python train.py --n_layer=15 --d_model=256 --n_experts=24 --routed_scale=1.5 --balance_loss=0.018 --n_groups=4 --n_kv_head=2 --head_dim=128 --rope_fraction=1.0 --qk_norm=true --init="trunc" --init_std_down=0.00321 --beta1=0.95 --decay_fraction=0.566 --final_lr_fraction=0.1
Below are experts of layer 6 (counted from 0) of a mixture-of-experts language model. Rows are named router (the router's row for the expert) and show model dimensions 0-255. Each number is 128 + 24 x the weight over its row's rms, rounded and kept within 0 to 255. Numbers have three digits each.
Before each expert's rows: a language model's description of what the expert responds to. This comes from a sample of Wikipedia text that the model never trained on.

# expert 17
What it handles: Digits and small numbers in tables, scores, statistics, coordinates and dates, e.g. 37°14′, W 86–65, 1571, track 11.
router:139163136162097117113141089133143146093136126126129121160103137130089111148100102063087123124139125135101154099104132135115097103157154130109134139110113095094088084078120182102091105141109109110184130136130122129170170089121076097139148123138097147104141162100150122106120138076150126139153100102104113088150104147142126133144119150106174152143153125114112120109148109076099135108152118145136158120098114117103120132133120116156159147106095148167139118087141145113108144131063142130141137142164151119116157143117135147160147181107131133118141115129081149137121139090130151119136111143150122118133145139092161150136121146082148113154125109116115138117090157110154116136103122133116126095092121114185136123092089150162146188154125122149152197107126139151100132125122148

# expert 13
What it handles: Bare spaces before numbers, list dashes, commas, and short phrases like it was, It is, to, a, about.
router:165122122091118046138129157118118136142106148136156098103101132126120130121084143100130126158152096147105105143117131146122143113166158129181091109121133118121159139104091123122111124102145146156137129124093129147079108122116091123127118100118082139082133130155140099110134140129100106172138104111126142145171125144088145174136122146161087110142139103147118124135086102165144118103181148167113127171136125116179144091142102100117131131114124179091151080142137126107087123135155141142117154140134098104105105142168114116094109148152113126121132151082125159095143164160141143127109103140119097142108135129155181107149123119128110141160156130082147117128142133110169102120116093180133092118188137171143176126147178097119119095161142131123148099137148136144121151139121146

# expert 12
What it handles: Lone letter pieces inside foreign or odd names, such as h in Tabinshweh, k, z, plus is a, was a, 's.
router:167134132157149105122144115142179109106122136155121107177109138117097172183111099149116142163139119147136129141131134144133122141120127156121127164137126109114109114114157128120104160152160088105110136065098130164128108178110114158152102163116104168154144147099131149127118138160083120141156124126128162147154101134123111107074157096166096124113163127092163172128091098137143152118117176122107123167137115103124130118161144107172147180121160138130121150090104127121149116116110102156132167143129129121131084153151114132091122184140088145134123126092123153099114128158101160118117118135169156149092146190142106119111171082111131137119158139151162136120126098083135138133132087109151123089150087107108119148116134109172110140100085113124137115122147123128125115137143084

# expert 11
What it handles: Newline and paragraph-break tokens ending lines in infobox lists, tables and articles, plus year endings like 021 before breaks.
router:112109109115121161146074113131102106134142141107111102150167132113160111124167143128091119115120131109121111127114140128128107140130122120157124124067135136139103144127092114132163152120063098108139173111126120176146130117112171104131115104176146162095140116089112112098188151152164121084111146116147145122111157145178170129086109126148147108143119161117138148118155080114127149179097171183135096157105112114138133108098083149136125104128144143142128085179126155141077124119148111169113164125166131129143133134152125121140144108139131164121149114112119137155140104176087138129104102143135109129167117133138162165087142136152129116100145114083128141096160123109122140134150122129102133121122146116170102082121076140152110108177117120117119133105120114145171100134152082

# expert 14
What it handles: Short vowel pieces like in, o, i early in names, common first names such as John, Robert, Juan, and commas between listed names.
router:142075116155115146160115114066152143138141137133145148113155158096124166145096126156147146160113127154135179140131154140138076116112107131098116136145151148121149086130102119098121153153130119139115111140118078134119139141167121151108100138101109117111146097153108144153092131131116152123108129115094135115158122121155129093134129135101160113160125146110134131121154178145087116126118141127091109073149122159080102133117116095143113102102114093097108152093101147075153091130128121122125138099107092121125143122132112142118158106119106143133168137114145077133142176120129152163100124122137082140207123094130119135145178197115155081162158104099122108143162125133134124116125139140136144089141135139136133119100093143101127136130114130122101051136155103110161145125126190

# expert 2
What it handles: General nouns right after the, 's or of the in prose, often followed by of, such as work, system, service, value, design.
router:106142119082108157075127113156099117144140119126108114114178103116120127092130118127136113108130172106182157125104102118122147138099135103115123088137113171145113157123104150149140105082105121150153123125180120123118135135135126103108112125110176108124144096142124161094101160118133130094153126170136165106161142132085089107164151170166114155133103118153120125104116127099129119125093087100119122135151090157187104108119134154102131129175154130137091142129135127088053139088128141138152104129143134117153117084147120130096120139135129116110152152139109137152121138126087141107165106141103160132117124137104153138135099118135079142134110108148152118117149122174094109129155179145167113118115127151156104150139151126116191176147161170159098167137090161108132139145106131

# expert 20
What it handles: Opening pieces of longer words after the or of, like Sp, Bl, comp, ep in epileptic, Jes in Jesuit, rect.
router:134142145131107168091131109131142115128158129147127139154132109111147145082163152119147169131081138116099124097092132140083149131103128100100145115067124174119114112134123168170104136120123102145105153128081125120102141132129129148119144152152110115136132119123123197127110103093144108111138124175158107103157156103099090120094130171118095125078116128157132126116117168148131087178135110141151126143151150102196170165108155130096156149137108120154155147132127097129146118124108129109113111107123139140120101106141155087103128148106169081072127115095120090090143122148086143120158184116144126161129128128166121172083110129100128131157139131121114129134110128118112166153142087120112135128122090150153164108128132117132179115121121071144087117159106141114115141119114151

# expert 9
What it handles: Trailing year digits after 1 or 2 such as 014, 990, 020, plus odd name pieces like K-AT-P, (KEN).
router:128140143141150086117149112132118126147107146136119128124129122138164091143163099155134099161159127148166129128185131135157109133091123105116131118107132107108153099135117107110180081083121165102128096127124125152153121134088115129162156143119125155117150195116142118100159135135140131149165158081091109141074121132131117133140061092145124116130098136104116181134162110123125113116171137129140131132116162111142104147110161149139090096169150123151165139113102112145143170136153128129075108133130120114116112129122098139136120140111130136154126089141123138201160134136145110141142094118121104104106165083109129115168133150145122138098116110133144131182159091149131115143106140143123119064127100112120108172093130198123137165131115140128133173105158159079143137157130149

# expert 6
What it handles: Short consonant pieces in the middle of names and compounds, such as f in Firefox and Fairfax, st in Waterstones, em in Freeman.
router:103164116098157146136138143159140151108108128081149144114134113198135134090152098141138133127156130146171129104140093162169125071174116098156147131136089091150112113139134145115101117135120141133086179121156175124164143090178130148151161106148140115109116169132142089123135132111142121183121138143152095164123138133168150136100114107150112109126116146135136069165143085100133146143097112104187129134127118122134142133097116150140136101127144134142136138126140102160170147134101160112119114128119091110144093153156121114118108120088109092152166144110139115115138122139130131085105113128174146104113129161111106144119128128085106153090167160135089127087111121106128123137115151115134097137132150143093128143142151088174087146119172125079145149112077143109147152148139109

# expert 0
What it handles: Final word pieces of proper names, mostly places, teams and surnames, such as -ville, -ford, -stead, -berg, -port, Providence.
router:109111152141106111154159113159133142173081106126157161150113127141118113119132115170157144130100121118122159120169076139143118151152124137145136144135116127107142080121157128121128120112132116135149121120136143118115114129116160141150126160178168123131114122139105159153131134126157158148083143124096134099084095094162128144152149120114142167103117134149148130096094096138109222113107110126112148142110115151072099101136132096151132126092133151117068111110161116120107117141148110139150089191102123172156161130116110125131140100142136127159140128138101126163086126142157154121185080140123118129148102124145114161123129120151118128109098096135144134151104086146163159127116135106127095113147104140113123175141110170110185139102143134146159162145144113104117088062128089

# expert 16
What it handles: Vowel-consonant pieces right after a capital initial letter in words and names, such as ub in Tuborg, id, ip in Dipole, ag, ol.
router:160168139151147101096101129122076131097130142119065119107161116122139112126102120089119126113126164123130116130077141110092116118120116089114152122087171121114122142154122091105106120125157149088116110148125133101132171088135165150152117103120149154128176139105149130113185113101103132151153111093117121118169169124107106140116112140109158103159092114099144167086115143120139089134166142117098121130149156136122118129138114135079133139123059113118161176137097146149158131163157127138084138107143155146127118128082159135144144113101171156088098120158150123127116106125109105157133154137121119125110106110151126099153112115193146177086111167137131103106144168115126137136127127166127157126128136115124101132127120130112133136142144122163109130175166075165152147161135163

# expert 10
What it handles: Closing pipes, commas and parentheses ending table cells or clauses, plus sentence adverbs and verbs such as also, often, reported, have.
router:144183114107096139145134131147177175134132151141107127130099147142112089138099120133153127136169080099108098159148118156143156150124118150150132104137097133137153140161102146114084125107149195133090121109166156131139134152135174109144101125103083157163145099124150170111113170147160111077133135064089139149143127116105117119157117119120180112118129163140125125154118137129148120118131077106113102151139118123165124148110151156138132124136132090122155132171150137118149156124103168120140111151109142140168146146103159130138087115115087109116093112135107121135166099109106142108107123132091116088137135109132147102100133089104115099115139110079099115115181151118115084146115129099082091125150175098128120095110108135141097121138134132121161101091153174113148101128146121

# expert 5
What it handles: Words following and, de, du, &, and initial pieces of foreign or club names, e.g. Belém de Cachoeira, Théâtre du, TJ Sokol.
router:137096139130136140129150144134138142119154128142128146147101141161124095147117153111111121124120150106102133158128154152155129120099176127114111127092089113085137152146126158109143139158129061132119150143132158115105124148121092131117124185136103118178120107111140157155170124125145118107123090124148103132087119083120133133140164125118161122133132124159115125138089088126134112149115091088114134103115113107101105142156122082131159105155117154192132088117121083102116115073110099126166114068095137118120107161100140129111149125170091167148125123100149129126106082140106162145119125161096122146139131112104133118119154173095137099151089150131093124143145160136112109113106100086097112164163061178105122134109157116154110086114151125131135080145107155179106129122127131

# expert 3
What it handles: First capital letter or piece of a name starting a line, table cell or list item, e.g. N in Nashville, The, - P.
router:091157145126192152134121141109147098132146126153156117115140106093176119108146177148141144105139131143166099098165146092149124141053176123122148142104127141109114119127119138155171142182081125106123145131128126143104167160136112147141114134110117116161132195099131131164107085125118164136142118138154107150114142096121157182103089160121145102139101119093131139143137146140166096135128124104161114130144140127143161153110151104097130165154127115115165098130148114092137139119154132115122122146123134109081148127113130135130135140141168155152127145147162124077124127080123111157114138095103139141139180113090156137102109122123154099104153167102111130124117122142072159142163066130125147148129145114141136137077118108093116112125082104104114095129104154132175147141126154

# expert 22
What it handles: Vowel-heavy pieces and adjective or noun endings like -ma, -ical, -ological, -ized, -ly, and leading | in table rows.
router:098114120085155129131158101108118131193104091113134175119122147129088098143138150123122158161141061126124123130081098089130134074121112141117111118170126115160139139109158144125147140113135140176126125126157169142096111143140097097112159142130139148092133108135106163153092118157150140112112098166099119148107069135131131138114151076147167125112147138140145126112119132109162101148149140143145134119085041120106139147128126134135142097100126113119089162158135142148126139100122093080136154145126104103103154126133105150091082108098084126115176133114130142142124107101165123092135128146113152120091128121117089109116159123122116109142124118155154142172098095125135114100114157119126122190142138150116147143145115122102128116137161125075137150102134166119097100128147083

# expert 23
What it handles: Infobox labels like Location, Headquarters, Playing career, age notes, coordinate endings, and prepositions at, in, from, at the.
router:134113140107140124151097120151163100060131108136130130152134116127144143144128164118102131157115152160158125145170121107110151114129081120124113152171132123184134136138120124133110173136103119128104116126072100148103076148143099081115074120147158108159072092134141075108142130119129126072101134161116153130106122109105109140166141099124113173161149116157096071101187098167129139128132114114146123101149128123135103112097120149115111093096167141156124157143117128154137157148156155087129131125158150136124153084132085117167127125145083123156101131138183162166106122120165129119140097110142158147132116108089125106144087123118171121118111139141158117120098123114144122122157114144113135143132123117120150165168134159131149128104114156150144148135129097108091166105096144

# expert 15
What it handles: Degree and minute signs, units like km, kilometres, knots, short word starts like r in rifles, and modals can, could.
router:161141110104116072133092130126076153092114132132125125163127181124134138062108140146130126088119180168131169120166128125120135167083169117141144130132118148151127134138101082117155123125165108135116094140119123143119142126090157139115127121127121113120106155143110133124090159127099069129098135125145166154081151145133081146133142095133118125071104139141124111173125139176168163132153105096119129133126137167135135101081125100116101172162146131118153163093104110152115100118165142123135142125114132127147111128108144132117148114117138093121121135140100150120161130118152174119135184121131107072151104131085159106084120155139150121130103154157108113136128138145166170191102120090116171169083128126129121131117136107134137137109138120147108103178103109148145115143139117

# expert 8
What it handles: Prepositions, commas and table pipes sitting just before digits or years in tables and dates, such as in 2009, | 0, in November.
router:112143131101091129163156163093129110128125103124149093144090134134163131143086111163137123114100138142138123152149078142127124110117182111086145163127133100098133115100138104123118124118105132144105135159077101087107154138120099111099117175154084128150108132110119106173155115132113136105148110177152150127130129130112149139147128125131096130088168111127123127157097096139109149112167150174149170139091151152083115086121108099141141151130155139096149112100109133136103083148137115149127139153114091163099116118139133123131152146191126105142106125091170135118115129089150150143135115182128112156145112137129109119109158111159116141136076138144111167180109114088115108115128145106144153146152095149077160121155158131140102128119072108137125087155134133151160121073094112

# expert 1
What it handles: Sentence-ending periods, brackets, heading equals signs, and clause openers like which, who, but, e.g., as in "(e.g." or ", who".
router:063137122170141101142126176091138143150137110135131138117127137121116149100110120106156131140115147092151100136162123125138173105149165164100113136139130106103098155145107147092161089128109097131136127119152108114128131145108112125143101100100129104071121104105049097174129117149153107129125159153169113151094163132127134112119158189144151137138109117142100158151100122106097175131100122129130126142146142090157179110170110154139116119137162166107095078114146171126106122141126156139157083166120126168129094082106121117146124116132153162098106116125100128114119156079120082189126154115148129178134127112124127108114153105115126147133132116139144137145122142120120109157133129087057157143140114104093137119147152099148127123098138109114141128083134134113135125147109138

# expert 4
What it handles: Word-final suffix pieces completing a word, such as -ation, -ers, -ings, -ment, -es, e.g. Integration, veers, steals.
router:102090108124109137147154127100114133129117130131134096100134118126147105165178103115075106133142111155112096169089152135118111160144120136095122126157156153086102140080154111152106110143132195114132128091170118121174142122139172134120146125091133095156134117176137126163138135160128127111120141119100126126148144189166138101105114157100088121123159158094139145111172140147111128111097144137103112098116141135105109135148145138120127085134136144097122143139146157124146141116107094146117109139146113064126171102126125174104115152149149157130141160144159165138135148146114103082114146124130102179136087128087099111159119137108123138143108096117116133100133125154101111094168120136163108140068133113153147087119148088163110165105121164104143147123143100155094115111113079

# expert 19
What it handles: Capitalized place, nationality and organization words like United States, British, Georgia Tech, Chicago, often after a table bar or of.
router:113151161120149148112114152112126114169175123099150130113114101098159176109149203172139115114122132114117119143108175104090153167142111148103113080130104164113142106141110151143138143135111145161107115093160135156102141104106151135169111090118138107154095133135134141085113076134089138149127136121120158114132153136116146118153155131156108127146105106111128161143133167108160148098112156112150125155115130135133121115158148159169155133088071108130152165119161110141128149139123087125122118112112131109147151117149160105153139122131124083142130128151084085154097187116116102171111140120124118155081155162154163143129076126143152116122125092164140152131135107129087164175108176147141126137151137122147108128117128151059141091142142100110156118136097137132128111152127149

# expert 21
What it handles: Number words and descriptive adjectives or verbs like second, two, new, more, modern, major, single, became, Elections.
router:162119119159164174137163110156147128127160123132105107156120130155096157084123101166132121117103101086096102131106089137132133160178183138131155138151131154111145159142151134138104112115115129114183123112132088140169112077152150082111152146108127122120101116106159095108141170147122142140120107152167126129155140160165182124137126118136128156098139100146127091134120183151110089097150116123115119161108133119137133152148153092130151134154129110173116073165120101102127134110089134117130120101133150163153128187138137102124137158124126115114126116142118132148166125148088089148132137118150159089142087141149144160154144137152144124129171177110125142103090157117116126133128156158144128160146121113172083077094110172136101144130124137125111122137086117101084113129125138

# expert 18
What it handles: Prepositions, articles and possessives such as of the, their, his, its, by the, often after passage, support, death.
router:083065108168116118073131163131119140144112148115165157124080158127108099122158142101130120110136100123150141103127170140121155107130158176133130134162146120141135141144100104169125158164153132090155115116146148132143081117115127147124142103162141169128107129191127101121133118124123117147152157150186061094137132131128142119105094137123120127105151132114102076126168182119144152077092127149133165106146114119115123147147145121113124109156142122148106096121128127129110107165141170124132141103117141114126149173118133090166129105125115130153120145108167122113162118110162115135117087155117148106149161131143125154129129145129129116116164091074150153130157115158118091111155176152113113117101152111110136110168103134102114105115084148115133121131157201163111138137170149

# expert 7
What it handles: Inner or ending fragments of longer words and names, e.g. av in Aggravating, ad in Cascadia, ath in marathon, ic.
router:178128135141082149138098101134101131117128153150118117099114091130116139132133134105140101110140113110090136127146151121114113128161067155198103133121120122176142144119166124145137143128162120150148124202112138066135079143122102146092173101120132130122130085105130089137127126112146156145108116111094130124100092099110166116146145101105117128139172100161128104172115112115105117178102151154137138094145155129107152134141091153134078158125128094120105069149143143163132125123133118149166126110128143132154129124142148134126113089127150110144102110164115113118118098161153097096144134101102143074118129142175123118144114074135118132172121132133115103103125162133160134083094123104175152117101180138117118122152118139121135081148125147147131150073125128121112121083139108